Below are experts of layer 4 (counted from 0) of a mixture-of-experts language model. Rows are named router (the router's row for the expert) and show model dimensions 0-191. Each number is 128 + 24 x the weight over its row's rms, rounded and kept within 0 to 255. Numbers have three digits each.
After each expert's rows: a language model's description of what the expert responds to. This comes from a sample of Wikipedia text that the model never trained on.

# expert 27
router:087102136121151139157118139141121164091145083134104151141130103157154159121085117177111094149118134123114107152138147121119152089149100099170103106156106108152173110099158158106096165106146143110142111087114142092119162146133133129136136163107103099120149163154103153117084110139090100121143153107111158120099109152164162154132133179163151158113112125125108124144142130149108137082151151091156118137097148116124106124153111158159159142107106148148124136126095137124117140149054127143128111126155103166147105120148163127144095089083118101146136096161146109139142143160098109135
Description: Medals, certifications, names. Gold, Silver and Bronze in medal and music-certification tables, plus person-name surnames in sports tables and the conjunction and.

# expert 31
router:122091094138135173106130117129129160077126106176098157146112105171142151117084113159144106113113119141116120155124138124084166115146114124143100107171106109177149087123169135112069126100147158132140132089133139099124139139081144105139106161131113102143138160144117156115108106159119090099152146104110159107099104133176128145124164148142152169084126135127111116169135161174144111087158141092154123140111157125127131134132156136165149144146137152177140162136095138109125138164117117128143149092136098140163089105121160114151090110117124102153136112146155090123112157124110130146
Description: Per and short prefixes. The word per (cost per person) and short word starts like La, Un, re, plus past-tense verbs such as earned, sold.

# expert 23
router:116102135133141171158120147115157161109140116168110122140148133166123137135147109137106119142129160103129089144113182121122156132140106094158122128166102124142138078106150153090104130130112124132113133119117115099127168173125147112111117151094072099139152156166094142074139085132111129132130171110106146099124089094173120166113130133177136156128102120148096121184129131120144139120147148113135125161106150098130116132117149147181148105133132148157152164108086156139131164099087140122138174120146127150151104109150152098184126123090116097159143132167121129159141180132113136120
Description: Infobox field nouns. Nouns naming infobox fields or roles, such as death in Place of death, date, member, party, state, candidate.

# expert 47
router:136074132145141165116121158131157157124117118138126163137120112163148176114106115152131102140103131145096104164126150146098170123146107097144128130151104129169140084108130119128087175134135133131136092117139125102092176172114148123140100150131098081122150151154117156134129113157089131113149127115126149133115088136140091120133147151156140169104136143111113111144149163148125123088131167086153142130059175119138134135132121152165166143124121146158104149142103169129145181146108148137125126112162098148138082134143135125151105071130107097133124129178128130175118162123081110115
Description: Prepositions and modifiers. Prepositions and determiners or adjectives before nouns, such as from, with, their, other, local, French, home, born.

# expert 5
router:132103138121147125139138123150124181114138116157084154169099132125147155132094118136135075153106109122117108126143124132113128106152110114179089112160100136146143096064138126119089136153120139113157099100136140098131154133162133113130124147131132124141142150133155138141147119133122076142123168090170123141114067091160148144151169147126119176126119157155104092142187156153134130129151162101170084144126128114104127124153126124162131110139132184151111157141110178125125157172119123130145160118144112135165095120116168111126065126148138090154128111173135128148131163132115108147
Description: Mid-name syllable fragments. Short word pieces inside foreign names and non-Latin script bytes, such as bra in Nebracetam, pat in Karapatakis, plus of.

# expert 16
router:109067100131163170114121154096164159109133105143098125127104111160152152121119121152118091115130139113111100148152145107127187089148093103162121149148097100158142108123177100138096144108098154106158104123135154109125158152110136084065117131121128102128152162132123160109127124134106112127118125109127139117100098120169119150094154171177141167083114129128098100148152182158142144093152154117144098129118132131110103145166127152155147163107169139187117139130101138123117140140108126155170145142126110128148126121119166094156113115106117115164116117168124154129107144108104113118
Description: Apostrophe contractions, headings. Apostrophes and s in contractions like don't, can't, it's, often in song titles, plus heading equals signs and the.

# expert 30
router:141123113135160170150129101164156167132148124131124166151129126161130165095101117153134104133101132109126127132112141136104162104147106097140122102159089127158138081105174134180076123144112159113127098094143140123106167172128139105093136152083135113112128165150119159137103096152117087118157119072127149146112095130152108125125151153172149148095089167110096118171160169129102130115166133109153125142121133108136087163144153156157158154124130145136117140115103153110114179163102154106137143109142123144149119113110134103147112119099106097168151110165130127132095159126112114163
Description: Table pipes and "-al" pieces. Table cell separators and line breaks in wiki tables, the piece "al" in names like Thessalonians, and adjectives like general, public.

# expert 21
router:139118109148124133114128124148136147109153121123133156138113145186133181102108128167130093127141129088120122170138134123111137101172154102158094144177102142149154110114133150094118157173135145111137118111080131101146180135136122131114127167091130116153133154157102155142148104160134101129166146084110162147100075111156138142141141169130192181122088125157100079135151138175131108097172159112145097106123140111129093149126118123167141113132124136156132136120114162138115171164145121106149122121141115166131117113133175085129097095122128132127142116141098095161126159123102121125
Description: Mid-word pieces. Word-internal pieces inside compounds and proper names, such as imp in Low-impact, morph in Metamorphoses, app in unapproved, plus List, Park, Hall.

# expert 62
router:118100128137155140139140154115144142113112114150093150145125118176183141105111140144139125142135126118117143177124120122101171128180129103153124106136125120135179077098156144114116130150106139115144103075123123095128165118143143111097128174092101103118162154135114142146116108103100107106135157117140137148087076117157102137123148192143133177107118131118097115171131175141103113125162159098124110093104145149125088129146100187171113121123119156145112153123132136140098123112094149134170157158158096162142116114117160119150123103096130102170126112166126125125119172153096124112
Description: Pieces after initials. Word pieces right after a capital initial, such as U.S., U-de-id, U-gli-ness, and names like Edward plus National, Historic, Register.

# expert 36
router:107121100136141139154139134134133148062127138139075139137124100167132152104105118156114119115143144134110107171152168120109133123123097121161117151176114125153161097095177117138084140111113150088134111102104141146093164143126158108083155150118118111109127148138116138129120120143100109115164124096137124122095101121175153166136151133136161172132090127108125101185159139154125112120179151093159096124123149089127139175133141126153169120133131121129118111160087148119120157157107147145133175094157095149134109139105165116147086115131133065132147130167141132161111154149109115116
Description: Mid-word suffix pieces. Word-internal and suffix fragments of verbs and adjectives (ass-ure-s, ins-ists, -ize, -able, -atory), common in repealed-act lists and election tables.

# expert 53
router:139103132130161145133118128129154138116096114135123133144144110167129161112105144131140081122138110126097118161153132123124181112154113089156122140178105142135165097094163127099118129114095166134142123106122137146140139133132132103086123162126103097108168169144084136127089085136114102137115143124122168105082123086156126179149153156176133166096137161116095108134129150146153107091160154100146133144117139116110140156162131171150167140139134157140142157106103152119100161127077154101166160113146121152136117090139160070164118110132155077121160121153113120146106147141124116133
Description: Rare mid-word syllables. Uncommon inner syllables of words and names, such as ion in espionage, re in procreation, ris in Hypocrisy.

# expert 10
router:165092147114126146138135139131146140120131120133099141167101117152147137122120115145112094138091130161118136162139163109111141120155093121153075142154131128150141083118133103118110125134113147124160130098085156108124150138146137097109120194100139119112157152117097165145097139133122093123161112099141151156094071079142129144110188125118135140083107151108112112167154136163127132112175178106161102123123147124116121148152111155161158112124112102143180159126119161109099166162127111133142128154149071155149097122105147114149091105102133113153151119144123150161098147172107142108
Description: Mid-word name fragments. Inner pieces of rare or foreign words and names, such as Dia-dem, l'en-f-ant, Tek-ken, tra-je-ctories.

# expert 4
router:125107095116156171100132161126141135092156128138116135115107112163165157122084143150111109127110131120104107145140144128118148118160125095142109142149089113133157106101154123125115141116107140142130131120140159124161158146118133091089126150142106109111140154143105155147140138159130153124157174077126134123114108089171130180138157153148159171128140153093080129172143157142118148093145172091133127157110150101156103172170166174175162141119148145169173133143132132086152150132100113129128142129145104134115104123098139099164117108106114072166136135160124086146124155149098121129
Description: Table cells, short function words. Short items in tables and infoboxes, such as months, Win/Loss results, score digits and m., plus prepositions after was/is, like at, of.

# expert 39
router:109097164122122175123133116146164170084140107144097173150150126150152174125098119144136099110114152140112107141155149132100157104158081098183114119161126114154145102106149124126084136134123135122140086126146147098121183123105176096130118136117125091141161131118124182120136087140097112140167155100147138118096091136149120164140136133147147158114116127123112113164152143112136135108192173100141133135114148134099107158163121141176165132111126111125141125105098128138098173132084116140131130099148108147141092111135157108160093111101118089172132140153128124140118156119096111150
Description: Format and abbreviation tokens. Short codes and release formats in tables and discographies, such as EP, CD, pm, DF, MF, Q, plus later and earlier.

# expert 25
router:112099101110148171136124121139167167130175121126126154143120100173160168111102141138140090117116145130103110162128140108130171084160087099164102134166121127145169087099131120132114149114101159120129115138116161154158164145122142093093140141102148104125159148164101169107128111123107118109158145116115162122099122114162137155136165141157176159097122125109073094159131145156110155125136148121158100153112137101133119147122125150166135117119116165171134155124079142093137143142113143135131148097137117148146104112133164108153066126123102101157146114151138100165120166118105100107
Description: After copular verbs. Tokens right after is/was/are/be, such as not, commas, yet, and being, been, occur in descriptive definitions.

# expert 58
router:152107128109149171125111140116164144119120121132113160138142106146118137131100143141131097149111133094098106182160159113077136096160111082164114114161087103178156089110167135121102140112128138132115122098130136113102165153108174106112131160115144118140160153157114136123109077155105116121149142099141144125096099101166115126146140132148126161101139136091120089161158139142132108073156157112154090128105132079093128157127143143174148134134116154157131136115084133106097151170122139118135115132141136099141092113150165113168123115096135100155151134163155086125149153151089108150
Description: Leading verbs, table line breaks. Forms of lead, like leading, led, lead, often in award citations; also line breaks ending table rows and he/she.

# expert 3
router:122096110112135161149139119144153147116123112105090095163111168158125167118083115151126102108083154116102149119124127122107161135144085078159111110150094109128161095089146137121095159151112154119139106112139175093143165164107130109118119154139107095113140137128136157099091112108081116141146127118133176089099113145167131138127150142181145146137109160113101104150122140168147111109148162114151095123096151092122108138140114160164137137124132142141138133104104151125128156144115140102152142124122092152170081101133151115170119118126149108172179100161143115156104157152099114163
Description: Sports bracket fragments. Word pieces and separators in tennis and tournament brackets and score tables, such as tourna-ment pieces, Set 2;, Triple-A, doubles, Slam.

# expert 1
router:131102162129145187153138114135150172111145092175114126143100111138125156105098120120140123125119125124097115145126167110091153125174119104160090122167127125161142085077139115139077148114125149128128119104128160120125136151128151103115120139127148133143136150141080186138095091152128134102166149095122156138133105143148121162164176173152153151098123130129087110166138130157115148123152175083138083163111143109105121153149150142161137125124133136147134137119120139111119154166091136132168151092152103145147091119135155116120114087131095098130142104157152099155139170147087105123
Description: Verb particles and adverbs. Particles and adverbs completing verb phrases, especially out, over, back, down, as in sat out, varied over time.

# expert 12
router:117096127129156171117114124140149175088132122162106144155122122150150167121076117164136098126117126119089134139116145128089153110167103090158094113169109116165147102127174125140099140146133134123133097116143140102126152160126148106115102156096124090116155170128092157123125119161111095123155149099128169120092077135168130135139141140148157168113132115089097119144162158161112141107179161118152114150111161120113114128148117136161133135130114146173123156119097163135107152137110141122134122095157083139141103114131171116164091085113113097168113134172138102154128149133088122138
Description: Headings, possessives, minute marks. Wiki heading markers (==, ===), possessive pronouns his/her/its/their, and apostrophes marking goal minutes in football match summaries (Newton 18').

# expert 20
router:112102127142143164106090131148136156100122112145117159135123113136147158130100115153116110137120108136108104115144140122079160090160108087145110111186090104158155100120117128132101140131107147127131111098128159107113190142094184086130107173102114096118127170113079151139123103139106087096159155130150140099116083132170148144120149147146134159092117123116103111160119154165115152113184148122167118171107151078101103162134152163158138121146107136159135153155108146122138151155117108125138124117165119137151087124135163120141087103108111124143121133136127093144120139162126121164
Description: Phrase-opening words. Words that open a new phrase, title or cell after a comma, colon or pipe, such as a, The, In, At, and table pipes.

# expert 54
router:154080121135138157133139141170150151093139120173139136156134114141140149118129109149127088121122149144121108140142159105092132109162094123167115122152080118143145102103169118133119119130132149123145094131140134117145168170126138084114141174116100125130130149147102135129117107158089100130164149093116141129113090154162122148139135144142140163109127147119081099166136154152127135085146154102171106135097142120091116145172115143169161127129134139185140142128078162116117169160114144131174123112127110171124096107147186082147119123109123077151108112147099120153104143155099100153
Description: Pronoun it/this, possessive continuations. Pronouns it, this, its, My, and word starts right after his/her (aunt, ailing, term), plus table pipes.

# expert 29
router:093122105141146131125127128114154169084122140115091126148146129209146164085117108121138116089128158093094123154125121107110162125130080095169100157160140130155185117118153111111110138125118140129155118107102149119142152123126149123119136156145128099093142159146118171117091128130119106116124161097134160131093095091152132151156153151167152168129113151140082078155151109147141123092171159091148083127132130126123099140173120148169175130159136158137137116127109145096125167119121131156132118128145089152130099088133162108145096104161142124156147122145119133152114149146120109110
Description: Latinate word suffixes. Inner or final pieces of long Latinate words, such as -it- in concomitant, -tion, -ization, -cut- in Executed.

# expert 37
router:151101119114152158162114116117158144115143104150109171161129107175149161101128114150100111122103135144100107148143141127108151123172105097140113109161100122143151076128193112100105149131109151131148131100124167111091142186096141052099111140092132092105138164149079144113110096149105113105148144111132144121094113122142142130131140136148141153094127125118116138149152138145108133085163135109136094134126162092116102110116121118164142135199117154123136110139091182140143149145107167129133139127147090143159110102144173106162103127132121122152152135160121110134108165138138104130
Description: Abstract nouns, role titles. Abstract or role nouns heading noun phrases after The or a period: advantage, research, design, coach, Director, However.

# expert 57
router:128077143109156164124096144132151151094125114154110154165122092143144153137091136148116088132102139114105121110119169094090170104146115089131112129166089127156155107123157128111115132121134138136125098111105138093099166137119164101103090159101120121147146168168099162134120129148093104120147155110130163113105106134170099154147119137128139165082132138110093100158147163134105113080161153102149104159109152087120141157111144133162156127134118137165157146124117140115098165149074115137158139138137143139155085115143185118150098093111152101143122145156122102133123162150111122119
Description: Dashes and clause links. Dashes between birth and death dates or name parts, line breaks in tables, and clause words like which, who, had, was.

# expert 42
router:131110135124132145144133139116163173103127116124109169137114109150148158110105111138115100097124111122091103149126159123098155099172098117178088111156093123151162081073147135111135120142124137108142103130145147117110165136098156113109135172113134111151148135150091159140102106138096117106139136096124163133082079138161138165130153155157120159094128126112080107178153148154134129100190145110151103168101135118127126153155136165174149141153128127149136135126109134116115156134105146127134104112168100131142091107129148114142090076127106099153137085162142107145126167136099143151
Description: Clause-linking conjunctions. Conjunctions and connectives that start a new clause, usually after a comma: and, but, yet, though, when, while, because, however.

# expert 41
router:106080145149139158124129134142152122092138137116089171147124105166125162121086125150127099123139126108121095150131189121121160092147084080178108108156103133148119102097147132131112128152137130098123134130102163077116177128132141098131128159089111108117117151165106127102109087142108125152166139099124140130103084117149107148133111149150160140110105149089117124173130151153131139103170122118155099163109140113091124165115159152162160125150111150176135146136088182141146138132134115158156131117140128137150098136168151103143095130096130114157133105179136129130095162143110106135
Description: Infobox field names. Label words in infobox fields before a colon, such as name in Former name, place in Burial place, title, et.

# expert 49
router:124089118132145179134122121160135140100128107156084149168117113132135158132091103133149120110109150123105099145152140096094153136158101107173078126179092111143157099092152128153111159136134172124145086091143140098109155154117138097116101153129134103141153159156088154100090102150114101096161155105132173132097081116179145138144158120156144161113124116114114104162146137150105125103140154102140110114086171095102116158136138142158147133140102128155149117131095148111121156137100135135158129120150118141142090136140168107153114111127144101168151131144140093145109154142080120143
Description: Quantities and rank nouns. Words after a/the/as naming amounts or ranks: million, 200,000, ten, senior, Best, appointed.

# expert 22
router:113104107148162171137091129134148163103134113146099147152125111135167162095109113152139096113114121122127138164126165137070139087155112076158105096172118113171153081099163158116087148110129142122139136132137143065095171143109139117113095143095112093141144126141087162110115115158089125127151132115101141111076096125166111158117154167161165158098109126129109124157157136121141114112147156097137128139111141141111119136132127127175141111150125123131120137127104155136129161146113159119153121117149101142169071098113152119127103106136110096163161132135136096124107156141090103122
Description: Comparatives and infobox labels. Comparatives before than, such as higher, greater, other, and infobox field names or values like Website, www, Relatives.

# expert 9
router:114091150124125183141109140129132162102128118137124143159105148164174146115115126123136079132099118105130132148123148149105145099156127116151089098171114121147180072141128135120093142113117165128128108117140170112129142136119146081107150140127111125114131168113114159136132123146091074125168129097135160126090101109173123156154125126184147155092126118138112104143120137185130116117128165117192097156108139127119092143135172167155156137136125134144152137099079165129123149136137141113125109131175095165140092121144169127163095136131128104168132091159131155137101150120138105131
Description: Sports competition context. Words in football and other sports season narratives, especially in after Cup names, and Cup, Championship, Final, relegation, the.